From a checkpoint of a small mixture-of-experts model trained on Wikipedia.
Size: 10 layers, width 320, 47.6M parameters.
Experts: 12 experts in each of 10 layers, 336 SwiGLU neurons an expert, 1 pick a token, a softmax router.
Training: 490M tokens, 8011 steps.
Below are experts of layer 3 (counted from 0) of a mixture-of-experts language model. Rows are named router (the router's row for the expert) and show model dimensions 240-319. Each number is 128 + 32 x the weight over its row's rms, rounded and kept within 0 to 255. Numbers have three digits each.
After each expert's rows: "gets" lists some tokens that make up at least twice as much of what it gets as of all text. This comes from a sample of Wikipedia text that the model never trained on. Tokens count by the router's weight.

# expert 2
router:058172077133079166121165127109162101124169124083126172168107166120171147119082095126141129165096110131081052101131144139145130110104076135179087066058171144144166130161098112137152135141167081115097111131111143142123144150068121118160103100
gets: " the", "|", " to", "ia", " B", " States"

# expert 10
router:130119147159152159110172114113095076136177134141095142139127161096156104070075102104170067163122113123144076132162124166082111127086106123188123112090147090145150117197127081129108131075134092161079080118180119072127162147130130109189142073
gets: "i", "a", "am", "u", "im", "o"

# expert 1
router:143160206158123120081155226115177129168170105099066177173185141139164092171125108146150129140184091148123143114111106155119105095107122100124116091123161124102132139172090078215140114159171106124100115102103108081069131119102072162199170100
gets: ".", "9", "0", ",", "8", "7"

# expert 4
router:128173163171086212129150107131121148156177159089086153170147165113128173142071163124168125147137060134167125120099107123127124054140109085119135123123170183170174211158128062130136151064164129151098117073142139126091144158084131129102183106
gets: "1", " ", "2", " b", " m", " s"

# expert 8
router:088184137132082130084066155147122100141193124112126148144115186075116111177102100128170107135096079115142103137121058102077099044117120146139119083169120162158123147153071127150147103138152102168123135100120176121140163145091146145100128160
gets: " |", ",", ":", " of", ")", " in"

# expert 6
router:108089111129117175158095155131096142135183147087087155079154147152155147120093089137133091148119098178117060116141119160133075146081100065119088070094162191163157153142096094157133146138111101116121103104135130108083161139125140131157116106
gets: " ", " |", "1", "3", "0", "2"

# expert 0
router:071150193158105166115147171097129119140172199084095157117143196181135119127122116119165132161046056098108069142095087154132101132135105138156130123142163127118131140137111103115108115101179099098097120095134129156155127144067082111171163125
gets: " (", " \"", "==", "===", "-", " L"

# expert 3
router:079143110164134224135106150121128140144087116117114113101122145153145109110080159136159063088097118168143117107149109124150085154101062143128157111112123138131141123170127106217171088116121084178068084128072167152070120131074095181139142090
gets: " was", " is", " it", "e", " which", " It"

# expert 7
router:086098142152167149146137223107055080123165154096079073097144127171135112136152098069182092167111101165094116166079079163082102161133122098181157125069124127137173147121161146136097148152219120159092079110132166104150182113072082185123132132
gets: "\n", "ud", "ation", ".\"", " career", " D"

# expert 11
router:118164119132055119088152154080167120180139187097086140141121144125154108152159143113114103160182149086130096186112092185113111132109098068184163089074158142148152146120097075148181116098121088136105070123116197110131137140122109148124120116
gets: "ed", "ing", " of", " to", " with", " by"

# expert 9
router:069128124196143148120169135133139110172177113125125116100158167169146101155098048098134149142088075096145105152140142148105121112142135096180082143158165126124108128116142106136156124093167092104116143099128130076162179146123120121150141093
gets: " the", " The", "c", "s", "The", " and"